config.yaml
experts_per_token: 4
activation: "swiglu"
moe_layers: [0, 1, 2, 3, 4, 5, 6, 7, 8, 9, 10, 11]
router_score: "softmax"
normalize_top_k: true
routed_scale: 1.0
balance_bias: true
vocab_size: 32768
optimizer: "muon_variant"
steps: 5295
Below are experts of layer 4 (counted from 0) of a mixture-of-experts language model. Rows are named router (the router's row for the expert), gate (a neuron's input weights, with its number), up (a neuron's input weights, with its number) and show model dimensions 192-255. Each number is 500 + 40 x the weight over its row's rms, rounded and kept within 0 to 999. Numbers have three digits each.
Before each expert's rows: "mostly gets" lists some tokens that are sent to it at least half of the time. This comes from a sample of Wikipedia text that the model never trained on.

# expert 1
mostly gets: " / (", " Cup", " | USA", " won the", " League", " Championship"
router:463503583431474491454527521518537487481541539485466583484449490458477528504524507523548479519516459480558473468534528422498510539477587469512515507501451469508485507487465615493472503497451407
gate0:496582510437513489510510596511500475430598509532535533488543485539516508466406520546524578522511456514476429431551508496481505502409482444567501493454556503484470487476443531518545532476514479
up0:534443453536492552498538508531455478500521526488402510457577529439463584531526521514457476507446501510516487474422543477502449489504525511458459580471497525507524502531450527453491481484450517
gate1:501478507548488480531497503535493526536562518362457561556462467472500503521469523473471565480495455577513538505545465543426493428510450487461486533500474545496494473441523506536511517502471513
up1:560505534523396419484513503464520548492454459541518568458515549511493373449564515480544444483487467438504455507510431466493510592497491466520524465513561456446523472569463432473421545558545531
gate2:543458435508378454504561496463531504554551459494455511505475391488479457491430482533498530485457537537505547496514493438549486586479486501498486493495527512473486525466485557466536488501567460
up2:575429544465523504544544478541450499554514448411535515417400566457524472482517451550549429556519512449532570544528428505513457491548457470526474432456414528459621480503469474472580505485506444
gate3:451464516545560540509458507468455497513516486537552565436527476515494520484388496440489480501535475496520497503525484534429462458474508506511539457476474480544478481494560530529444575480496457
up3:458579469568538505496528533391542496522463488498580549505493478499457507495489465468433448483509460457539498521534421538516493519453532535492502416464485542505445586474491535485449592410556587
gate4:468535450472540527439486475529532518473460479525552499519485565497556534541447507456538464448487474536502533510448480517491405495454583451541460523482453539510473477506512385558526546472537532
up4:488505404546494477488431506489508522478412446514479488467574476459498530491456483463582500457555564458555504443521561475538497490557522503450500461492526488423462508504482460440521502481453509
gate5:507518488456536486485501504477519463482502534554530432407487471495452451493503476508435481526489483490509462508501448484488516504499432506498517458495455513476503510556457533525483547492459448
up5:445472500441499542465514531506563517488486473507484452461478501494525445510578520571530472507574505510531521501553523443561435493491505460511491444558557460483466507535530472451501477517465500
gate6:480415485484507539575476551460452529514577512461551523531466497479410527548509516479458477506473513470545503470539554456577423537478450543551497466505465422453552487450504439538514559498456491
up6:492484508592551520558489528520465448541507504521525540465547558550557453484522519491490458444518547467500451516540539476484499487427589432489437470474405431476601509487461471451462503508445525
gate7:474419485608473553503553546462487474546586495471445522458502478490485532483538585532499512453530498511519445483490482511554503488491568469517503494505520429576467485539445464583541490561482484
up7:476480504465472498536511503468516522490461550565541477484450554440502442486568490416533494526396477491520523497514509485503577436458555565526490478521449516532543553431532501422572485514465516
gate8:495491482451520552512459442550483525497543541507509501585482455495437461498421566467436486482474493480525559565521447520516517462519473553517466489528503538504514479474495458438554547471428509
up8:542512499439436530464502487513469512484520538499517536506553521446520434532582441452427525512452550471492472469523488493475518544457463474503492504508563547484543486539544408456419519432471517
gate9:566518489531564526399624499489478511510409500498474497494546590498532476493416426499509471473551474505529523504510500562464427517497508487497471496478555449537558478484462511465519529446505499
up9:433501445459520486502444554500580542516462513519502465469490481448459526514500520441524482453525456456467501509502552506567540568547571536585493506472465441410443508531425525524447444546486467
gate10:501389497493523493524516563520506457486547514515464467475471538524530394528471524489473551565476537530497521437504423467493466543537515514517414506537506521502462546398486557519461497530510533
up10:554516457508534474471471488495466530487498524536470486551483512524472489443476578548553493519512453498501476514458504561546468538565464494499481495556525487490579436523552521535455440499536468
gate11:457560543481493535494537566526532451478488532509420531543517506475517425508506520470558461507530511545573440453507514509516489535449505562496556553454507573525464468515499444533546479488545530
up11:472500518539535463555580502512480506490544509455540495489590446520431524443574509471464509547524592453487472420539484530476503522507435488511500501517503538507535473514481528469533500470454475
gate12:468515507513501528484498516439480451527528558478445509540537444490495521517458489444463560523541514471515449512508490499497516570520503424454431578492536534477433490464559517457500490443543506
up12:529541495591525489469514502470478598513483485465562493545481528528499414545582525549503529513471438492548517496495511503509517512553436504448483560530490475489500529529486501544473596591446478
gate13:532494518562498473563507552449492556484549467471518507548567532553515487486510540506527550526534489480499520528569447536506503466539479499509440502419513509504521450523430501432548480530497515
up13:503548525516566517524481526509511491512539515493495455540493522580526553564465519564473482502512514470502451422519532522508377489555529472486472487467595544458442493463518518472455477498463498
gate14:442500522463565509469517493439496470508507477490484470534526449521433491463487539457461558513492477471560515503484521468487521427449533449444475489482502456479500510454501506522543531468450434
up14:518521529489464520463512480503559550490456463510535510502535521530434594492491484555560483516534499510509487482524465484484466533482600521546490544496513493499465557437510478532523501512488488
gate15:467529484449436536523553538484521559547517480498496548459564484520442477469526488542442485486460472501548435486475496523431463415407478460503544466537528496460551484506536497484491482532515522
up15:528487423506521529447453590559486459581517486501536486535563518498522514501429486443542527483566529514466451529493491533428516505477565592538484476494447548480498469472444450468513518520563533
gate16:470513482487532531522524520532520511471498548546547532533551553568460455507440467512477492450586478538476563508571426511438533494502426520494541453464489524528516472454439474533558500580563491
up16:515423544538562563494487539468507466463486484464521508533559591546522481449490513556456511551593449488501484482527469524509546475506470443448512491508540505521461600441493398521442490521514460
gate17:516478526490513475496592527577518541480504455481449531536420534505487503594503492519580497433503533522512466466491416520489429502535500479425457494452459498493471489508472534518525464532425503
up17:507494573459490491446484559537416524495497505565495426486495496512523535557515464517517533472446471487535502474464546467503455471480486622537474497468460454512476482542503485475530495456552441
gate18:505466510483496479490469546496533499499451548436521547483531557551476574473528494513553477555526454483472513464497489511525536447510536505471475508541493479528529587542477590559534559468475464
up18:423551464539445519512527514515537487474536539503536550541523502517494520465525507482437499502536466443561445585568476509476526555506413433488508534518544504430539498457406465464520505475440479
gate19:486457503460444572467469465412505467533397495494525519495550511537504451504444535421463444560525491477491470503561484512498461515526534500470466507530533490527468494494484467458403532433517460
up19:514496572561529464447523536438564491446501539488550424514476483538520521478503524423503555530442524501496460490479482507533518466540522539458466495564524527470548453449528545511474486603480513
gate20:446518511480482493539485433517454541513464503496547512561450549507529506476479556553557489482458563510506522466523541456425524511471529516454561404491526467461509467471516562530486499488515563
up20:505485486542581518496481568557506525482386553549546448609501507514458531478542503605515459514514464535469465551545499508431461488490528541502529592541572616492484439462509512512494444538465490
gate21:520592544453535556424441465487515490530412587529523487410553440453462533514530507448515480556537509536515482558505492478475578503496549510547509530505505528469512521496570489537597565487509531
up21:527524514555578484531407482404559513473541558436550485503544509553464492448501511515383400579503479495525409538485550533533484523476530437497477507500466501579594527445495423545565473548498452
gate22:448516410435451491529446504506507441475498458535530556471441478518448498506557479500591477555536470445490495484543553506477457513488488429494464543487506451462544493521452524423441473496488494
up22:504537536556493489538500493536476550487524553499542519478514499565358467452497513484525576487506493460479353474524474530484516520575460491552483518504557464381572498547490507493539544525492476
gate23:521503491454492510520427479473549457424439569532498491451463539461436512473542494552456558580472523464495495591538497514493493581505475520549503506537497484537519401507406546471465525478508506
up23:532467460491498540504516494451513472534439536457458552498422529460503524486484528529532498478440471546462556498469488541476504542536479499431502509514518519469464455526519463569434466499546424
gate24:495483469488492504447488483413505474496503556449517523558511534477538499468427503498545493564548436517484432526536475522569537509472497499546505507509479573548478531454509546458493540563459518
up24:568475479516511455511487493422535470478538505475485595442510511536520501551497549515512514515523442513529546474537518456471450487514494442414509480575506480513508496525423516414465488460488462
gate25:540464530467482498523502513520531567455447417470466572513490496469561553492513502489502498451502505502503416477568480552548498476512529532479529572483482500525526522522510480462506546507508520
up25:469485460507491533456464467539532526492493445440562501544515536518511520527472515488469559501522477489475592533446501507438480360519468477538580471516474538540477524467543433536473496536489504
gate26:528526431468499454485512436452470497448481500446451526492588573473479554513468489504530446454529529491492420563516483422475512508503506552462496563516490511484448457497522555444537482443522481
up26:489474512542529529475493533543508458439508495504494483476515439445521485452436495459446494538518513558466513438504528544541484480519460510446520478466437499411498460403494517497505475474483510
gate27:498483561516509492519454526500528509471475499492553486514462538476498456484525506485539540537516467514476448501442489543497527506477482529514455504478508452477393446503481468453556509541530488
up27:498496469509535469533541469499499519481555434547463524506435531486537538506514471467506527459425549482507499519490482508589482582431486475464467493513540476549490540502488447502440427537455582
gate28:465485491446472496513559541415536447423444562471492488436446541530496483445531525486499563498538489511503540514504608566578520568562475508526519485584458484500504484498531488483441506524524509
up28:495473528425550518574479527479463565501436443528522508528451511490428472568483505493518569545498480559467543486535483534534534487383540512475473504500481488447523554517457453430485542455426482
gate29:572485477492506443561572446466512487482506424528540547550525472523562552561441520503535559485458497523496542494495500477453426446456535490590497566500500496562517522497544583510499530569485494
up29:480472443451469421506480549512506494482573576554496558507490479466515504438510511542490454511521575479524520573498475443544426503547501520540502559497461461450582557456473531503537539559495448
gate30:474505478497463514516446478514543505499419559481476485503572563566471605462537529527536446469497529422491527531457578472420497446493459485503486507449499536589474530468501480501490518599514524
up30:545443563492534511403416519454440563462537568454501503525474531508489474513488529483419484495450460458525541510568468541426532515533535497408465485548488520535486585497436528526492523569484504
gate31:533530487431523466545545486385447428460558499501521512474472507496514503512543556458498474533496525479547494560551462504518493493513468532450539618479510472497489489531499471446558602515460471
up31:535539561472516516553483453509536502544459535476523546576475509526462486529481505526522469564468465558457508437451479482438499532609482542538496535476492540506506494468444581470612537495505531
gate32:516423438486464504495486538573465496510531511470501540383462471509507435510534463496462458538528541468503476491547474436578489506470522507489447525507520463470548504538498596571547546498450501
up32:525554501519481520542495525512532453494570476499508483493498499469456507539511512488498565463560408497502471514509391534510584581535486471498518502453553488479460516454467504460444469487495447
gate33:430516546422448451532446485479520447553496463526540462511501453487531465491519445486498455616462513505443478557478489475497517505531482474412535511571545479514453440462532452510524523552534437
up33:485496495491475496492520616537509532463459492525429514529513480464473512564494478506489528549563454514448549521497582399493515542463595509462475439471494528512447468489478523495492482515439492
gate34:474547571485515439527467476495476412543512480549513476475489509442560474541472494493508440528516518465459562455470529445593514521475564577478537513472562502499464521520511530488514541425479515
up34:477493503463434523499482494442530460516457528555493510441525533469499541447505539485433511541512467487496529461481529456560498575542494488530471538474494435384536479551425589473463431458401492
gate35:538522558527508509568493517489486540484593472478483472568503509527496479518499450508507515565576484454433536489510465491487510505481574533513533487472553482470524507541466468444492484474536527
up35:519427454482552631531489518587484426510521463469526465448510513479460513474500461461475609504447523514537550519461447498506446520538485482488478531423519466428517532512551474507449509402423597
gate36:508520473567542467477467504431474584496511417509450415516455468478510500475469500506592510582500471459473474481532497543483547511485439516489505425491408419525534503434530491523471544572589495
up36:477575500513462538517492496402418470501518467537505496426420473543556504507506467520513466445536541482521503471529567443446494475546535476570532506463515500590474486390511474542498514519534512
gate37:569449477466510464510448527470507518451431529463554428513492514481505542446417519555499465508519493432456464529504526461439525469487547425447464462499402534546422462498454498520502447500626419
up37:534490464466493477536497505493501456482452597443525552476467462485513515457583448525495492481523552439499530571485495475465489505519516529494429492483471474426450461457529510483454479516404495
gate38:528444572450535481541491505475592469516469526518486485548489524486440521493506511460497466540502421496511479511481450478480504509465478479494505518531468477514507434409479569465536593499437480
up38:604445490489506515552480556468417538471464475512463466501519512503413458485432486522533535490488511415390511450479513500463554520488421522438460508560494508503561552569570527483541506443485527
gate39:509459500471566514546519501493466586516544529468519443485538538516453470493542452505485459448483469517558475492558550454503571564425487519455453455512583530506461509515525471468461457496545490
up39:481512478500519464511517468471522523497498486557495442486545536451494499536540487488470471486511526547463469538491524505463493542497474469459502519463484502526545523544447526491385496485540461
gate40:510526544481453482508470462501452576389533511459480486550465488462463524415555547464496501528452565485565457512538514483548491536507501511471487491528615530495519451529529520524518480515472538
up40:530525522583474510463471503538518511531604435538537531502511558552515574460533444486477533556474450513495530461523479518465469506449446490514527512459512481470467482536476473496493514497521439
gate41:478483520442519496545552493469474550552531502583460534570473502550497413482545498549449491526552466530530470458566514483367521528474506610486488537479532522545485467495495544482494544487535423
up41:499516499560494434551509546498496531545476496540496481569432498539440534531587555516451504516515510433483512499498543412467561501524433484497489472434531449489457489523544552409554514482544485
gate42:499466481485551494429409494427534457542539488427420493477443496473515537506503545507441432499475462490523534509512561514533485508515531426549517494527453515488514421484525534465515558535411501
up42:528393532500546535486571447487448455492533489495508461467443479475511464513486571480517512485496405486479436556552502463477472523454528589408522510520540536543503471530513495523461485596487543
gate43:569542460528454414501555480458539507576542525505438465473456484521487540490486549520565470425543515412507552475546503460522508497467509525510579512498544501527452538498551480475518454607521488
up43:499587536529535519574465520442533510537536563590565455501445499564536523513483482566546436503565545514440377557531470554515477511524516424435386504600447458479551469582431510519505551472531507
gate44:531508507572483525489557484530554529506514514470498496409542535462557490547451505513521519549530486540525437517472428503485493514506500527476495504493505492542484539494486480548495548504502466
up44:533475457491444531510556457582442517505489458480427491556560497474547544557463469552520603523484458442518482465521436589507534522522484491447500495580562433481498518472561529536492505512471516
gate45:487527471507527550507503507493490493503532549491538480436494448350506465450516468476419447483501481447593482493520503533508535473488437500537495506446463512493501495461447515505499459503445497
up45:486541521413568513528520479508581549513525502505482493513492510551468543521445523535490424486536523548494396494432498559517435466590462521506532600484574530419559517480452508470562473436451601
gate46:511449457434551529559413496496535524437512571454535522526492514409494561502592418533533528485489555545565519483410464522578519462533488475448503474475497485493437518454527517539490501440466521
up46:496555522420476564487567539567454386557394456530501476408480459493588522513480501536529503498540481506494522477501539495497477498554465442441554503447511514505455580510464499488494530492506551
gate47:499512516455503489436441518529509414490553503466432503491456484521456508441481471530462433537439432510497485546454500469531551494435480452486515535535546491538510538522525562541482555452492512
up47:492468566558491523495513478522537438464507411493530479507482506482537549482554494467530484477473571475417525448513517480475481432449474471508478550455519470455523494514521477494518511555495536
gate48:473449410460496478558512390422479482441524453441535532412484507486602453514458425493515510496480525494558573487523578495425606415450439518473479529527480479597466497479510544472462516517467500
up48:505471530495453506512420489515504509496487555499512561463488448451474464548515450494437515508411492501510583476531486495469530520502562507516505529488506540548501509602540594420476436466461577